config = dict(
    d_model=96,
    d_expert=64,
    init_std_router=0.00626,
    norm='rmsnorm',
    train_tokens=201400000,
)
Below are experts of layer 6 (counted from 0) of a mixture-of-experts language model. Rows are named router (the router's row for the expert) and show model dimensions 0-95. Each number is 128 + 24 x the weight over its row's rms, rounded and kept within 0 to 255. Numbers have three digits each.
Before each expert's rows: "comes before" lists some tokens at least twice as common just after its tokens as in all text; "mostly gets" lists some tokens that are sent to it at least half of the time. This comes from a sample of Wikipedia text that the model never trained on. Tokens count by the router's weight.

# expert 88
comes before: "of ", "| ", "(", "and ", "in ", "Me "
mostly gets: "Out ", "Love ", "Sun ", "Right ", "ook ", "Book "
router:124111085115101094104153143114172092122108085115095131111091126156158108136169087121172094113162140135111145154127140145178115105110138109165122087104164103094107112124128148123139114131154093165093110110108166127153133120130162130100120133107157125123116166138134124139102100129101170129

# expert 72
comes before: "= ", "==", "===", "See ", "== ", "Personal "
mostly gets: "== ", "=== ", "==== ", "Country", "Occupation", "Occupations"
router:105095108142153105178149149126128134145123105127129091100091074134136115121186129104120098124099135155150091109115148125173103139106144159129134100090170113113135156109151059104135102156109139141132111132104166147098137127140109148097099101126158138149084113123154122115094136116135142145

# expert 221
comes before: "| ", "|", "\n", "and ", "N ", "("
mostly gets: "ensis ", "energy ", "television ", "baseball ", "war ", "FIFA "
router:130122143118137103144137163147125109118116124130126129132099090142142139117171101120134141082126107156150120126155121145149118115127129136151081075080171084107130150146117127093125101135092106119106110090137149090086176126157114147120168090148151104122114161089111097174123102113106145160

# expert 71
comes before: "was ", "is ", "had ", "has ", "would ", "became "
mostly gets: "It ", "eventually ", "soon ", "also ", "just ", "again "
router:093139141107128107157139132124135133147108101134081135127116114111133146133154099160169131141149138151119144087149163144154108143111143153161134061100132130116124124128078121120145115132138079112140118118096127093078116149143122138116140108125164080130123159067135101161114088083124157163

# expert 196
comes before: ".", "–", ",", "th ", ":", "-"
mostly gets: "four", "six", "three", "two", "seven", "eigh"
router:100113140125131072157159140132124120127098109149119148097093121131135126125135132145151124120096126138150125145112126109130103106116139105134085081067153165088154074096116115075158113126134131130116119107088128096079151145138130168124106117121174126109116179106142105125118108106113122173

# expert 245
comes before: "==", "The ", "= ", "===", "== ", "In "
mostly gets: "\n\n", "== ", "=== ", "Binomial ", "==== ", "= "
router:113093115116134112145167147111159114136114115094146098129074117129148085145172107093129123115090134129172119133134149137154075130104135147117147104099135131121133150079115079130132115148109130156108101118106163139124141123145144129132111104113169140154073136118168106154093146068125157144

# expert 70
comes before: "| ", "was ", "(", "were ", "is ", "had "
mostly gets: "He ", "She ", "km ", "They ", "people ", "they "
router:121128158130108101138145150127145116105132128107133133128102092153155139148165108107140142113136113181163125124147105143140120111161143139149081109067166113107115125164119086122125098150095074121112116094128141092101141171143135146102150092148142097118112151077111131149112113088113144174

# expert 204
comes before: "- ", "• ", "Born", "Country", "classification", "= "
mostly gets: "• ", "Scientific ", "- ", "Succeeded "
router:119130121095131131119168163115183134111134112150103128102104151154154112127156128096116148122132113180156166143108163146149057168121114114135118102109118145118125096115119138123138078170109129142152126113120150121126153126132118192121119103165180130105104126106132149130069126130126136159

# expert 151
comes before: "ing ", "s ", "ed ", "s", "er ", "er"
mostly gets: "employ", "assist", "lead", "driv", "stand", "develop"
router:119101136119113097134184129090148131128133116135145139140107082132097129134164120113109136127116114151152133125091118178185151105128125123155120093114192117119162100127095117105166125136137093138133120103168129118105141149149143155138126108166196109097085121130118077124099124127137110144

# expert 95
comes before: "- ", "| ", "----", "S", "Al", "Dep"
mostly gets: "\n  ", "\n    ", "\n ", ".; ", "\n"
router:121155149130147133139128138116173127137124111156137123122084147137130131127180145093138114092125112162165149134133148141160102126114138150162065127121147141108101141137142110125128113154127089181108099113115142105106163115141126200123154103126149133156083179099095114163136092127114111146

# expert 154
comes before: "the ", "his ", "a ", "birth", "their ", "this "
mostly gets: "among ", "of ", "Among ", "Of ", "for ", "regarding "
router:076106113116166132126166169135163107091094121134140146141125174134152112167136133130142103152115113121168137143133137141163141150102105167157130070107163099091129105114141127091168092155110122123127107125108153107124129105114115150124111123149171104122078146140118109119109140095135159169

# expert 132
comes before: "by ", "in ", "to ", "with ", "from ", "on "
mostly gets: "ated ", "ted ", "fied ", "ered ", "ized ", "ked "
router:107165116113160073128161120103136116143089123126171120101101102138116082105151146102138107103158145131157133114127148144156097156149127154167094094127119137103097113104105090101124110121125146150113091110116157136132114098150117155090151120140156130166090145126136133124086135130055139130

# expert 185
comes before: "(", "| ", "in ", "and ", "|", "of "
mostly gets: "Cup ", "JPL ", "Racing ", "Championship ", "Championships ", "Records "
router:115132126140114086129136163097142121118097114091160134147091104175148092132193105135159123095146116146134093151154115146136102128136140129131115089078143127082095124142098146115137098108146117154113099119108148102108145142180164146144152124155141084120117151101107102158104118093108124135

# expert 6
comes before: "of ", "in ", "for ", "and ", "was ", "to "
mostly gets: "victory ", "Team ", "Season ", "decision ", "home ", "Number "
router:121101134129128090119144156071106108137143109139138120135093127116159105151153115138146130107160108146132115119145108155162128098135164142151125073085190119106132113147130151100165109106142098129108077087127134101114182131151141152129124104151169085176109132124131115134120120095143125158

# expert 78
comes before: ", ", ". ", ".", "\n", "s", "; "
mostly gets: "University", "south", "station", "Museum", "game", "School"
router:154124148130111093150151144121130124123144125138142140130113091170122120118174095128151140122093122141115098110153116147127116114128119156142111084086157117105137140137093107113136123127135103130124105083138144068086164154183123173132142086172156105100106153094103087158114113098120122164

# expert 110
comes before: "| ", "the ", "- ", "to ", "his ", "201"
mostly gets: "before ", "without ", "After ", "after ", "until ", "began "
router:125118160118134109160149168147135119118135127114140144123107104147138140130172088133148129092133100150134118148133146146158107134123106128149082094069173106115128131150113138092124105114089122114105118092112146090093186125175100148102144111115148109141116162083125089167124106111102137168

# expert 147
comes before: "the ", "a ", "his ", "their ", "November ", "January "
mostly gets: "On ", "regarding ", "on ", "about ", "onto "
router:103115124105150094133155189142134089103118107118089133144102122140125119143153126149137113124130117134171160121158129141132131078143122143161111148098148090107137114128146087110145061148145113148132100134130141074113135097141155137114134140114146140120068128080190122137121133118085137149

# expert 143
comes before: "| ", "States ", "York ", "State ", "City ", "and "
mostly gets: "South ", "New ", "York ", "West ", "North ", "East "
router:140125100119137078142156136099116104133089071153098126118100127138115108148198127135150111094101094132170088111132146159155118137090125160122103054124123133088095105160117122110128082138141106132117135123100136108102106100143141133129109118134136102115133176110119125118116101124142158139

# expert 161
comes before: ", ", ". ", "'", "s ", "s", "."
mostly gets: "album", "game", "region", "film", "song", "music"
router:148106141112137116136153154122120116134120116136169114141107111145135143118167117102146141094101105144138100118148084152151127090140128140149097079074167096117158109148101131120151119186133100135129116103148146110087159158158115165131139087151161114104125143103109083168122106096110125162

# expert 171
comes before: ", ", "–", ")", ". ", ") ", "."
mostly gets: "ently", "ted", "ove", "ated", "ished", "ely"
router:137119103089120112184145132124126117134132102104146170101111131177149111112151119126139126117097106130116120143109135136165110155110125094186104087134129097096145119082087135086124102153117148136121088125140164100094144158143133196128153100114180136103102153135131146138111124116137140141

# expert 238
comes before: "| ", "to ", "|", "on ", "from ", ","
mostly gets: "returned ", "went ", "moved ", "return ", "continued ", "agreed "
router:124125157117136094141140157136116114112121115119128126134096092134128142113168097117141141087123104154166112135144113141151115126123128136143082080082173087109121149128135113091128100124113107127105126111129150096087184131171119148116176089160155105120118161095118103177125103106100143163

# expert 58
comes before: "er ", "ed ", "ers ", "ing ", "ed", "er"
mostly gets: "unte", "Engine", "kill", "develop", "ione", "hold"
router:122124106061102088135173156105187137097137133151131168113095119139097099144139146101137122117119126123123140110099102158154145127131108117114124096130170116105151136079093150131124113154149118119135089099123153100112140139133129128070145119137198123121108174131097104135127113131120128159

# expert 126
comes before: "the ", "a ", "been ", "an ", "his ", "their "
mostly gets: "having ", "containing ", "with ", "have ", "across ", "creating "
router:114131130115139105136133156152131098144116099135106100133108102147140149133166124126141129099132099159127129122127137149163136123138114137124076075074160094108134156145139128104116100137100109118107117112138165071097144126160130148116165093151160105139124172101128086177131100095094137178

# expert 186
comes before: "| ", "of ", "|", "than ", "School ", "School"
mostly gets: "north ", "south ", "east ", "northern ", "southern ", "western "
router:138113147101157102142137158156129112131112093129131094122108083154127133102173109131154140084115119153146110150145142151140122111134133140154082084086148098104116142149116123108134109144102099109115112095117136107083158121168101158118146092169157092118118145083124104153099095103116138175

# expert 124
comes before: ". ", "of ", "-", "., ", "al ", "."
mostly gets: "President ", "Jr", "Mr", "director ", "ISBN ", "Lt"
router:133123126145115117186135157136117113100143126134127114128112116133172086137139137081111118135131106125133120139155141162134140112145120131147069075090177116112152134147136123117148100154120133123092046099125123103105143146179129169123126116151141109156128140077122135171085136142129142140

# expert 94
comes before: "y ", "y", "ia ", "ic ", "ia", "ie "
mostly gets: "ograph", "oph", "acter", "olog", "onom", "atr"
router:111137085091123126151170147117149115118122102127117104144099108117153122140129135095162122116130122130157172119152131145145086112115089133151122126095124107093144131144123118101137101127092115168123106094134158148137098112135152180124087104182169125158106177174172124120156100132131109165

# expert 190
comes before: "he ", "the ", "it ", "she ", "they ", "there "
mostly gets: "which ", "when ", "where ", "because ", "but ", "while "
router:139143094114152145137142128145135110151108146166129153115109108125138119147142105138155054108156122139139137133132124152147089146141117145157097108080103128085142110133078106113134085135133128121114145067101156145074128137165155145130149125127140100105103169131166121140109102098138183134

# expert 18
comes before: "on ", "on", "ons ", "tic ", "|", "a"
mostly gets: "weap", "coh", "thod", "Francis", "eph", "unte"
router:157130106127133095163153148128101118103108114144163099132101148137095115101138150096146080118134133131139108165136149146141130138096139149111118089107138129112153130143125087141167104130130141147140125095136148144083162106147133153110159078171156109119123174088121123109134089141049140109

# expert 150
comes before: "the ", "a ", "201", "200", "199", "his "
mostly gets: "In ", "near ", "throughout ", "across ", "in ", "within "
router:102131125100139081143151158127143072149142104126100105090114131148134104158140139123170117094085119138134162098173163167148137128142096152144118116101143107115094127100121121074133073151138121128096136120118137081109108134137125157115099119135161109140079127128127093173107112112111133114

# expert 146
comes before: ", ", "us ", "ic ", ". ", "us", "om"
mostly gets: "yp", "rop", "til", "os", "ect", "orph"
router:139148126097141105191170110130132069136130117138116128109109153132127118091139096122185090117109107139122120173143113115124095101095160128137122109107104095086162110103102105122130110145097094158135113121142148111109115141160107161094123070146147136131100130121140137161096114106156145104

# expert 188
comes before: ", ", ". ", "==", ".", "\n", "\n\n"
mostly gets: "career", "history", "ities", "ations", "Education", "series"
router:104102104114153096150162156116117129123143120133159140113098123152140109164147097149147093075099101137117108124129124161167118142108136118132142130091121112099140121142120107133124095164100111159135092085137171125064136149179160195122120132123181122118089121106111126140126126120120116139

# expert 169
comes before: " ", "the ", "was ", "he ", "it ", "is "
mostly gets: "but ", "although ", "though ", "while ", "But ", "until "
router:138135150114136125176146136127162119146127112154119106129077082139123133139152057129168099097151136132115141111097131133135117140132136125146099085079136119116140146129085123096126067123099118136125107117111148111102170127154154157106146104144155085110113159096157107150127087096105140118

# expert 127
comes before: "by ", "in ", "to ", "the ", "on ", "as "
mostly gets: "received ", "released ", "won ", "came ", "announced ", "married "
router:106129147128161097147157133097117132128092082134172153097111077144128101123167142121146140112145127129146134138131110160109144161165115145145103091087149118108104117122105123118141126122113123129086096083164150100131160141180123151129126098139161116132100136081139103116093116109064121142

# expert 181
comes before: " ", "|", "0 ", "— ", "or", "es "
mostly gets: "hom", "cri", "objec", "vehic", "chap", "figh"
router:129121150116134108147142160156121117118127124129119110139105083143137141119171102126143140092120104150151114113144128136146109114144127139160085075079171095108126146151121125095146100127100100126115119100129149095097180135157123146113161078153155093114109150085116109179112105101101145168

# expert 175
comes before: ", ", "\n\n", "\n", "i ", "s ", ". "
mostly gets: "berg", "oz", "ial", "ez", "worth", "ko"
router:132152108095120096149154142131136114151134126100166125125094075136148140115131100114150115090108117133130113116127095187129094107099116158175123109117127099115141144125138132108118109149104129162139115090136190115090119148146151179074151120146151128124094123125153108158124097106105161170

# expert 137
comes before: "the ", "\"", "a ", "The ", ",", "K"
mostly gets: "called ", "named ", "titled ", "including ", "Like ", "renamed "
router:131129133094132110145142169141109091137146110115146162093115134122141112149166117110184111132155119132169120123176131126145125123140121129149111104087136147095165120099067124111153122143115152125077100105166151103109140113142139136148135084152164100169130146113124140162115119068101157147

# expert 202
comes before: "in ", "| ", "to ", "on ", "|", "."
mostly gets: "situated ", "Born ", "died ", "born ", "located ", "taken "
router:136123140116118091166139149151130112127083134128131106140102085130133131124168102112153128090137122146147144132142097148134120133138142146149081068084167084111121133127111106081110091130121102129118110099107149083091176139165116146131167094141148113136111180102113110150121111120112143158

# expert 37
comes before: "in ", "to ", "as ", "by ", "for ", "on "
mostly gets: "him ", "Sen", "himself ", "police ", "them ", "guest "
router:120131159105134090155139163117121116090112124124132121111102069152135121108168127113150150090130112172132128125164094149133127118123113133138094060094164114112105129155081103105144113136113123120136108090119151098108173138147101150123145109146157123133124143083118111168103118092103135176

# expert 205
comes before: "been ", "a ", "be ", "not ", "also ", " "
mostly gets: "has ", "have ", "had ", "having ", "could ", "must "
router:131149153148145094151146151149127119130125102120120127126109089144151109140177096132144131093135100174129134133150122145147105134137138144155088079078154083115107144123145132115127099131104127137108128103129155109097132160146121150092172096144151098112121150062124088167122100095088129155

# expert 237
comes before: "o ", "a", "o", "a ", "i ", "ia "
mostly gets: "tili", "ñ", "apol", "Venezuel", "ardi", "agn"
router:138132136157122110155166162096154098109121116161118101116093104122127144163143135135160138132140109100175139107158104162128105155129109132114094119133111110104157165145123123103118101085117097110145101113135164141115120141136126177139135075129160119139107150166101112159136083088074166126

# expert 59
comes before: "of ", "| ", "(", "to ", "for ", "in "
mostly gets: "south ", "Gls", "Member ", "occas", "north ", "part "
router:118142143110129108152141162141118118122122116121129095127104087149132135119167114150152153112125124156144132105154144156147132090152131158140093064081178117119108116163125113084142113149130104120117093097135134089093171138166105158125156101131162134152112149078129102168104111117110133163

# expert 121
comes before: "the ", "to ", "a ", "his ", "with ", "their "
mostly gets: "take ", "make ", "find ", "give ", "produce ", "taking "
router:102130136136168075130163140091126100141111115144112135102099132184128121097139122112167107144154140158134172126113125146161124134121114157159090123110124105109093142118124099095149103096131128121095120121140161116126127138170153154100159112132170133139080166146123114138079104141096137183

# expert 145
comes before: "| ", "\"", "1 ", "new ", "0 ", "1"
mostly gets: "This ", "Each ", "Febr", "this ", "De ", "BE"
router:147119141106126110134131152140126109119125102128104131141111103147139134104178110111132138090122098127159119110155133169158122110141125143151073087083156087102137124116116121104148098145084102123108119097113149114077171138162117144121160100149149105134110155097097103178098095101110132168

# expert 199
comes before: "ted ", "ts ", "t ", "ting ", "ts", "t"
mostly gets: "coun", "contribu", "pain", "connec", "jec", "cour"
router:079099127134112104129184128157124103102123136130136114125112138155170136151176127137111093116143133153141120151108128166166128119158146134129117082108183143117130130147130118125105125117130155141115136103112137125091173158160135163144127136159200074116116103148150121169111106102140114163

# expert 80
comes before: "and ", "to ", "of ", "in ", "with ", "for "
mostly gets: "dark ", "sive ", "mal ", "ret ", "gen ", "ful "
router:127123117107165071134138153118156118125105129139108125100093137169143120099139118106189102110144125147134153137133130122163073125148164140162086103119154140074125105145131119078129122129153106122105070115098145126116120111158122134095148137151163131177101143160138122124096103143126151142

# expert 232
comes before: "% ", ",", "–", ".", ", ", "th "
mostly gets: "build ", "variety ", "create ", "produce ", "6", "approximately "
router:083089106105126091159149155141117119135111128125136125140094116148165145124154107152137155103121099149142134163142136131125110134100132115131105083087142108127132129130129129068154118147111116120108130119118137095101139132147137159124178060173152120136121180133151101165107116127114109196

# expert 247
comes before: ": ", ", ", ". ", "==", ".", "by"
mostly gets: "also", "However", "name", "Succeeded ", "Born", "Genus"
router:124107149153124085126146155131141127147154141149152134098118110150137107122174102136138100107120151136138116107128129130162126140135139155143095141094138109096160083115089126122152089092121152145137085113148143117087167163156162182143134105117158099128081139071125144184102129131105127143

# expert 119
comes before: "of ", "was ", "in ", "is ", "and ", "for "
mostly gets: "film ", "album ", "club ", "company ", "event ", "song "
router:108131116125139097130148169111137092137146137169141107128084158143125109147152123087157148087158156176111107147165115136146130116103151126162133109079167122115126074134089139115154113133106086134116096091131124123098116135123144153130160115170186101154100123150128133137131100090120138133

# expert 191
comes before: "the ", "a ", "well ", "an ", "his ", "part "
mostly gets: "As ", "by ", "alongside ", "becoming ", "become ", "with "
router:128129123104129113188144188108132088153125114157122151106121121119123089130167112112146095150124077169128148137136140136142170135120103139107098105089128158118160121134129099114120078150110140109158107106133173133111145124120162148112115124103136118124111115124147117168099108098103170190

# expert 91
comes before: "that ", "the ", "a ", "to ", "been ", "his "
mostly gets: "has ", "make ", "There ", "wrote ", "took ", "had "
router:105114151140148119125176142125120126152129090164105152114109077156150144137163125118113120134164136173169156163148119155168087129127116146133098136111108115118093142109116089097149126127123128136092120127152161111111120141177128152159153107131170127109120183083111121156104115115096148167

# expert 255
comes before: "\n\n", "than ", "known ", "to ", "as ", "of "
mostly gets: "=", "both ", "often ", "previously ", "ically ", "considered "
router:121121136124114122145138127125144108135108118129135094098101067148123114124171109162156150097131100151144132126127095148142097118155121137168092086110167125097116135144117104104126118170117130121086112087144140098091141115170141157125120097117150120119101147043126117134109127107093147172

# expert 103
comes before: "(", "| ", "and ", "in ", "=", "|"
mostly gets: "States ", "India ", "China ", "Florida ", "Oregon ", "Georgia "
router:125117132118123108148137179131126109130102113103113103136102084136140125132166106124130139077121114151156118124143116135135104089146119139150078071085163092106122147152115125109134089129107108139103105102127148092088160145160116146116167096135149111113119162085109111160102098095109151167

# expert 128
comes before: "ed ", "ing ", ", ", "-", "s ", "ally "
mostly gets: "region", "guitar", "character", "critic", "Position", "music"
router:146085142128119110171159139088110135112161103158101133149092099114135130110149119131136124127114118134135135095152095165155146096112117157125096098078172116112143099131089125088126113169117133159141116104146131115087141164159143163104105093129191128092086136123111123133116125121129154154

# expert 183
comes before: "the ", "in ", "by ", "a ", "on ", "as "
mostly gets: "played ", "won ", "produced ", "wrote ", "performed ", "sold "
router:109118135121136103146159144127109120125098084148146109116121085109133088109160146132128145120142116148138143105132109151147123149148129163143094100097146104126087124156097138084162128126113138126105098125149162083123140153168150146106156101135169125134082169087108096119103107100069142168

# expert 162
comes before: "e ", "e", "ing ", "er ", "es ", "ed "
mostly gets: "promot", "alleng", "escap", "pris", "challeng", "unte"
router:111147133105125089131168136097137131143164124129140183122086068129112131146135146140127082084129103134150157136140138169141094132165105146134112115125147126099116132102130154129146106175122120084146088114092155138106128146117156149137153094142185150086106123123112105119107087143101125105

# expert 50
comes before: ".", ",", "–", ":", "°", "′"
mostly gets: "41", "61", "32", "82", "63", "51"
router:114111120103129083139160139144133137125121110139071166101107111139127107124145145144148118138089142123146139153126122121141110119134127112145076116073140112083149099107114104079148122111123151131139115114089147084092141122138128182157109115145196119102113154112105123159108112080118156156

# expert 194
comes before: ", ", ". ", "; ", ".", ") ", "\n"
mostly gets: "%", "days", "day", "death", "ative", "seasons"
router:132132148122135102148138164146119126124144124137134104125083096146144143119162088127148131092103085128161110114151138149160122109140147148147091091083157099117142135151112136098121098128116115139125085090139148100092159135174135142099168094145148103145086157096116099177115113112108141174

# expert 253
comes before: "\n\n", "\n", ", ", "the ", "; ", "he "
mostly gets: "there", "real", "typ", "this", "them", "water"
router:123117145103140096145138164158119110116116125127120110142110078135142138116172104133136132087117100149146120120150122153143116112126119134157076077080156091104125137143107118098128110137097103123108117100126144088094180131161120148113169078146149103118109161090107107171122105103112140164

# expert 223
comes before: "of ", "in ", "to ", "for ", "from ", "and "
mostly gets: "result ", "role ", "goal ", "victory ", "studies ", "relationship "
router:111109133165150097126161154088119120153104143126126126090094127130139149134154107122143108070160114124148143081141115159143135146123157156139147090085117120077107103133112125114173064111151099164129134109143130141125121163183135174128140109156172127140108133094116131123117112116104126132